{"n_layer": 8, "experts_per_token": 4, "d_shared_expert": 0, "n_empty_slots": 8, "router_cosine_scale": 14.0, "lr_router": 0.00096, "vocab_size": 1286, "lr": 0.00682, "beta1": 0.95, "batch_tokens": [65536, 131072, 262144]}
Below are experts of layer 3 (counted from 0) of a mixture-of-experts language model. Rows are named router (the router's row for the expert), gate (a neuron's input weights, with its number), up (a neuron's input weights, with its number), down (a neuron's output weights, with its number) and show model dimensions 0-127. Each number is 128 + 24 x the weight over its row's rms, rounded and kept within 0 to 255. Numbers have three digits each.
After each expert's rows: a language model's description of what the expert responds to; "mostly gets" lists some tokens that are sent to it at least half of the time. This comes from a sample of Wikipedia text that the model never trained on.

# expert 50
router:133086121191156154085090105100117084123099116125155128098139097155129104146109128109122128133131149122133128091180137121108105126121116170121091144123089158152141170127080110094158123085151138139113166118143160114146152116111133117118126148086134142132146125145152110120131134078128141102146119143139085131118102136135137094063136147096114158114098086113129140101139134133167126176104
gate3:140160129111131093087138108113142089164078141134118164149117138118092129115075167156197158120123140135159095125123089130168107124100114160130129113114130107115120124133139143114115104103173139166090123145125141152132117116140147116143180137149181142136136090163116139123108141105127111174127114129127134152125110148138119123110103107103095156120121106160147131105119100191072092132115
up3:160096103118159123225157163143133128113138116149162151131115124129128115151078121112140154128096140147100089171123069138087124134144093104107147130136115130129153140144147132127091137140186151105155139132128161138092113130122160115101139146142189137098147148123127159105107133127139153145087110115102145109140139130161110103138124131098129133149156150154086101130142126153136141111167
down3:114089084128114118107157140147067122094162186135114118169187105151152132125199134146136093114102130064173137105132136142117120154132111114104126112160136131125150114133104149127123148125130113112137135133120111158124174135125147134104155138153109140172158116113150124115102134129136116160076157156139150192127121117123124130118117145139141132118129126139155149136112110195099131112159
What it handles: Internal stem fragments and word-initial stems like part, comp, acc, med; examples Tro-ph-y, k-it-chen, M-an-agerial, S-ing-les.
mostly gets: " part", " comp", " acc", " med", "ograph", " Austral"

# expert 15
router:096136124117169176132099163133142099148150106144197124143109119123126137130111121192122129132134118145091127221102160137115126093125163123137095150078111119107132137126150119122107132134160121189149123142120137158122162125120148149128128090141089164141122106111146127130117116156098151126150139112151159112119122134116097124159162134127163120129107136150135106131133165153121164075157
gate0:124151095161067141130079136088105110147142134112147113135141171126108168133143149102103065137130118128132111114122108137122126117167108101107118167093119109162153139123121122132090074131127145138095132141136169138127126120126134142116203107154140117085165125127163098140104122126130157094147134103132119125111148117159093173119180106125134159082107086132096138137132124122098147138117
up0:114080120127162153119065138150102141099105118130105113150111123161080094137129122136153186112149118117113150109104144140150168118135153128125152169156129110154188122107138124145115117132101082179165140152113106113130136150125148164106137145112113116114140123108099148152121139114173174115091160106112129146121118127135173157173179121105130092109109122113120154118119132162129126116087
down0:121123144106172134149121145139141120118158128131154115131144093161155090169160141136134104108096105165177088113157155102143099162113117130179139084150134147127094131073106154115138159106097148100148126124157095144111142135125154144182104142117124126129142122142148124119150126131099148133135103164147134119136144102135122067107121163146147098149134179097177136111119133155132175109164
What it handles: Sentence-ending periods, table pipes and clause breaks (semicolons, colons, but, while), e.g. non-families., ")." and Oracle Park |.
mostly gets: ").", "\".", " but", ".\"", " while", " where"

# expert 16
router:118172131127167141144111171126158127130114128108152106103146080158206109149135139101113117177181136118173158100124117111137113158135111121112120148141146111096126126139138147134151142170142160139097091121116110143092113126103104135083139128123116145123108155128145152116118113141164140183201136116148124106079101125140126116143144126156142121126188139093115151152132105127141160119130
gate6:157138117177159152143124094141095128119096173143100140111113137106079130151146119182149136093110098099124130126113188119105141124104122138133121144127133180080134127111113106137086144127171065118165131082087124142109130116123107138134096073126165144128112136127169142092156120141126161150131105130119108123123119191124144112117106141130142123110120162124100120113118108170112145138151
up6:110094170105159142115130085090148132091134151138101109107114091146138114106112111127144132178116148081164109155139155121105096121135098133137126112115088132100133090121146151104116116139121107092125128187156097152146151125143119096161126078077160113147145187129155104122146100123144105119156127172105155114129130118126123126155159130128139123142133109146109123144078103172153143160097
down6:149082133099120126127142114147142134122112102132100144119053060116106124115140144139148139097161142170129119135136104121084097133127146125096119109123141129118133145134154159161138113157153096124155125165058107109113120168137103133165095105106135151094161113090091101155125121124107136121090130127154159156127137132158125110128161102144186130100107126141114121169106169151148115128144
What it handles: Colons after labels in infobox lists (Cost:, ICAO:), table pipes and digits in score tables, and LaTeX ^{ and _{.
mostly gets: ":", "^{", "_{", "#", " 5", "^"

# expert 8
router:184082113136136139150107135134099139146151118158124122110116157097100150090149150145162118109121134151133111133093108106067137136087148151084163169120128132133123100093181139138135123104135130147135185150106163134127179154117141166145107129127108084133139105115093140103137128120113109148128101142136142154077136140158111132124142116103105093143139164138101081103094145107141102152152
gate0:129120130126149102157091130137160160169143104094171124115134164129122110117155148125155087130142131122106101151112107121126154165161139140105129182135128151115154093123138136080143106149123075131138168107129158107128108098147147160150125173154168092120122101107094139121080117133095153145155144100113132147130153152156143139099146117120081148127127092099139123107143108142194171128115
up0:148111185121100142136138095138140155152115120114085083137120127110088101115123158126111125127108142091127141101137103089098058122157103141128102108113133100125137157141116177126181133110122093127132104148164109138168167125114173158110151128127137152170126117113120113138102123131117144143149122104143150111135206155137096135136143089149170137118133114142104147086131145119099109138167
down0:136110126152124112135101157149175119142077103148106126101158157145164142162117111112113107101111099137115125151171162109138142105102114110106091129127122165112139154143103193096132139151119142094147141139142112088151100096182104085122131138148107142106136120120138098113133139169141125139176182127138131106162095140099151103130097137106142180130136111103150115161107103117160154134104
What it handles: Line breaks ending an item in infobox lists, tables and chemical identifiers, plus table separator rows like |---|; occasionally stray mid-word fragments.
mostly gets: "\n ", "|---|---|---|---", "|---", "iv", "|---|---", " ==="

# expert 9
router:135118126124145134142136138138104099129111103149113092150193139084144114114103095125120093138140138127122145092159125122118115145143137129097100166142122170075164139149162129140146138145089115135089096137125120095144092136187152144140116109138130054121157102123153154104150111090164121124145145091128108136112094151117082144141110173138137116129151119159132110126101073129130119087101
gate8:167094134116095134163163054157117140098145139137105181152112139118109107140101127123166131085139150138169121111113127092102149114153142133141088115146120123129136127141110147120093134115140123159100114127155137113131123154120140095186174162142109172103150118124117122119135126098116102135133141142137105161084110137113128111061110142166108107110122110098163140095137146171096122149163
up8:120149086102133102150100101105135124112125125131081121196124158123189105136170139115157152139142164088125152119137144152101144112142117066147140118165092156137110117121154150133127130148174120190149103107111118113148091098140133109139173097123138103152142099142143138125133156135135158127131096173125110133109133146147132139113153096143144162136128154077120188123116132149115138133127
down8:112111092134101142124146095156112152127128078096088115122134156112149170109133116144135138112145174153161161098135148139121117080110124076122134137140149152147150157098125113132114116092088114126160127128101129105148133152103146124109121113097197124126110143098157162102131101134097124070113168093148146123143092140145182126163166129130165102134095117129118126094097115158138137112136
What it handles: Number tokens after pipes, dashes or brackets in tables, dates and statistics, such as 18 December, 1846, 158,688, plus mi in sq mi.
mostly gets: " 199", " 18", " 200", " 6", " 10", " 202"

# expert 7
router:108138089152130177152102075143075146143156140131115143095151104129147114133132129146125093125132178168144147128137173110174125133118110129161098147167146118109118118148107142112126113118132157159130093162139103153120147128164145142153090121156135098094157141112120162126152105144161143167141137068140157168115156143129112124145077137134126119156182109125086138142168147121114140123134
gate2:151114170130132164099099141143105113132117111114134102153130145090051157132107141123138139147137104127130095084098110091133159139093186153148104167117106074127119114145108095117146150138135089179121124145126115186102134125161123151138144078150114072146140157100126131170141117136158132107119141124131131130134146156105128144135098125138154140135120120147090081114140124110141142111166
up2:161113180129077105142154106149150137126145116063128129128127148122132121149111105154155147094130156112148135100118112122116148129116093117124128129140104152129078108137085092116135128151153138165192150097094098133104153135124067144130086115133108137101126089129118112133102113091138099126169130141108119103112104136077156152168145093110151114160085111129108139108117139139154145164108
down2:164146095178159155107153141144110117136134138145138132145131116143099096131137127144079125099145114097155122117149107110100114099131156123125127128125117109147165159119155076120165129119073145151081105136160167117124141145114100142144122097139098082081109149153120112148122149120191119110148120092144133137066177103130113142160101150148127109122138145103111139097147116090118112119172
What it handles: Digits inside numbers, decimals and coordinates, plus $, %, km, in statistics, box office figures and tables, e.g. $50,000, 2.5 L.
mostly gets: "%", " $", "$", "50", " km", "000"

# expert 14
router:107132109107138171139133091157076104105112138167115159133156124114110134157137132162169145125147116118105140158126119136106124116125127124144141117098131153152116123100059113114138123103177110100138100129146129147128107131149121146119157121151177147132147149162107130113088158117155172139126148132128103183153118138194129177145142129158131154140127129122153143063117147141160125185156
gate7:160117139104127103138162110108147122156141143135151137111106099132094124115142121140129133112163116119100103142129154100161095131147138110187152135140111127113080160165131152175139128134110074135120186153129136094172150160117115115073137165108126116134135121156140134083113144151127107107083148085129117139140122120124149134185151171159126149140080117154126119074134100119105124130096
up7:159159157126076147133154081120140125141183137139110095139147141144162109109192108124104110156150170120108161151133175112123112106189080126156096150167118141107101122103132116122134101098141155110100156139079156092129135141158139135108151131154094139122164073138088151143102135120144135106147122155154152086151131110118086130140134124119141132119134144117153118134122135152134149130123
down7:115151133117105149115151188108140155130112137108147151097138133091130106127176134136165121119180108112081107158165120103076090169165136098159112120150134090082110108120136128125124116128156136173163126158166108104127128132138133155118156140142093156096072115136168133116095107141152179131132125138131100100120147092128110123120129097158134101143125116134125129091121139156164096127144
What it handles: Determiners following a preposition or starting a sentence, mostly the, also that, this, which, some, as in "of that year".
mostly gets: " the", " that", " which", " this", " This", " some"

# expert 10
router:164101131138145107096116149162135138091116092136105141124140143140137074160110120180117156110108119106121105117131129112126148096143090142065138116122129127098140098116174123114119127090172156129190103126121081139121116114132137113150120091120101137133122139153141119146154141120149163134162123085108078148149074113121146148131156119147098120131119101115146140113192095115097121161158
gate2:142096154100132121105100111057119133121131126112166171194110124134099166184134098113138147180167121080139131109159163122120132133100122125148126154147152139150125153106119117166136104112168106135137117091094136138112129117149104185128131150118124116101131155162154125087105104106124100141133140122067091132142105165124131111121109150139107153143129103130135084104135125139151143143131
up2:151125135105114129106134133112146129152152155121138129157206158141146145134107117108114147132090127140135107113089117175094134139113119126160115077135140148158114149130159142107132150107146103107119121106151125072132139132112118149120161167152125108166135140087121128095111143139086140109100109092160183140110122111136089089093132147136113135176176112107132142157127089064151116136128
down2:087150111140107174130142150129102130130106076153137175145129144130123099151126131146116127117119140170144118134126107098128183121116119117132096131129092141131148118177092151146086105190122167109137124140100089176113114145131152130113119121143147080112152129138157125148168135060117106127109110128096137122110133144143121143144104149161109101143084136166093133132161163105107078147113
What it handles: Words like first, only, two, later, most, plus word-final pieces like -est in youngest, -ast in Cast, and capital A.
mostly gets: " two", " first", " only", " later", " most", " three"

# expert 3
router:146088109169101091154107153131148121118156166115087159137092113155162115185113175133131119130134193152140152100162133136145161121108107166098140157126135145137143141145137125161088113116105131118128143150117099149087084153093120130138127127108116127123140139122140147148158128149106122092144147139092117130109109117112173123136120114164080138124147115107081137122178107167092131104157
gate2:136111128152135120111123135100130140156157108154165087151112097108128110104116106146150097140154096135140148122095169147132110126093134150106166112118103126081163118149151141126124137144102087141143095160110119160135157127149143145103152172157148148138098151144127130132151159131087069117111138126154097132111094168139166096147115132094115108127112159117140155102168091180149101104180
up2:164123121147140158148130135114127136164128126108082122144158147097179175136118132109124100131114124157142170127125144092100144151181113157138119110133136109126116175144117158083150102127157140092154121120116101133137153097132130142118138130086120127138139098137150153098098132130142163113085158092168128136119135078148144130123134119117090138078181114085135161112097159077092098132119
down2:135140126143130137122119121171112145151151095121156075136090155146127175117172130155133165106129126104159137114104146168131092110145143064116137110155122076114096113172118102114118114139112165153147107139152117130141127167123146151127142123073117116105142173157122155118117098114141139146097134110164096134140155138115149138096191101150137151165173125137146128166141132109136148126095
What it handles: Line breaks and single capital letters opening words in infobox fields and lists, such as Recorded, Network, UEFA, Freeport.
mostly gets: "F", "&", " F", "G", "P", "eam"

# expert 58
router:170136118105139116151152162103147092110113091126105163152121153091123137163144170158151145158141145112134128129134116162127130149114109122138121081105143134130125137131120090128166143078097140113148113115153070129106118118153162147146103093144146135162129131150152142080120132116134117153158114112103169117075071098122160151121115079111108139146118180140100092100133091145127143111146
gate0:131156124102085097162131126134091134120156096098097093126139111160122129104191170104146112103145143119089105142146109141129151130146142145119166134113128101122122108148150142127133114177175108129167145110103076120142154127118130166104125109157133160103132141084124081142143148154123145157153144079126103119159125121116105181142141082174129115129111135133108098095153171145133156132139
up0:109098135119154120147132123123169137139117100143127179107141081115117116129124138130144114155151121128115115122147126087155101161153115130107160147124131083087127146166127117120113126157122129108105112163103137155118137131133116094089110144142114105119124098133165116140163092097144108099114172124074100148112141152121145138100103202156158135162154114107157083084115177127148084161152
down0:104120155185107140111155159121093125097208117144102110112123145125101125164123139133133092142147120146100128106145100092132140148136113096186107126126112128142126130106141141134160140150124125105094107167097148164119076100133101181148118099127154170173113173143135152132145112127114120095135122125135118173118156111118106120130151117176153161122134126148169121158134145142137148153089
What it handles: Line breaks after headings and before tables or new sections, and letter h inside words like behavior, Asthma, Crosshairs.
mostly gets: "h", "″", "ich", " h", "ah", "\n"

# expert 48
router:165104134156165129133096158138098137092169115149126116103148096132159127097116159179117079138159135125142121103137128116114156155126146135146126136171100141110138144115116115127125090121114127128168084116130097114124157084108144149119111121152124083127121161125126156126091126152136119120111195071118131140134147076159123177150146110138126128133139113111097110109133094099077089113170
gate2:093137119098117154087137155155112120164103121141118138120124190123127128111113084121098108135126104129116078157120134116141112177081131155167121125094173133139122129130113128085122131139102107149163119116153119135098173155121101146180148105122097154118106113097166110143156130149123130095107125123098132169147072136148160143123149164130106147143104086115132110116119082145083145137149
up2:137167107113154116156150135117113081128105148116161101182111084099133133142131101136171104127168146142123104092119154102129131187134150129137123130113107141116121139096104141118108124127168132173147139148093120160111095139158095142144140117103144122138162097148115140136130158112143117150139147154101120096074133128125130109168179166105177116065112095170113108118132110144138144118110
down2:116115142143158148134125142090130140103139147145139146139104131099106118143167143109105149070100121140144160139149121086120099165124193124120115153087151170153106150152158135125078096133120131099108183130115126151151160122093149115137129141125118164132132103117155164124123110115130130101071155127109099163128126183089148100128119122091166136113125129132088148113114127076155105151136
What it handles: Digits and number words in tables, dates and codes, such as 2, 0, 2017, two, one, second, ordinal nd.
mostly gets: " two", " one", " three", "2", " 2017", " four"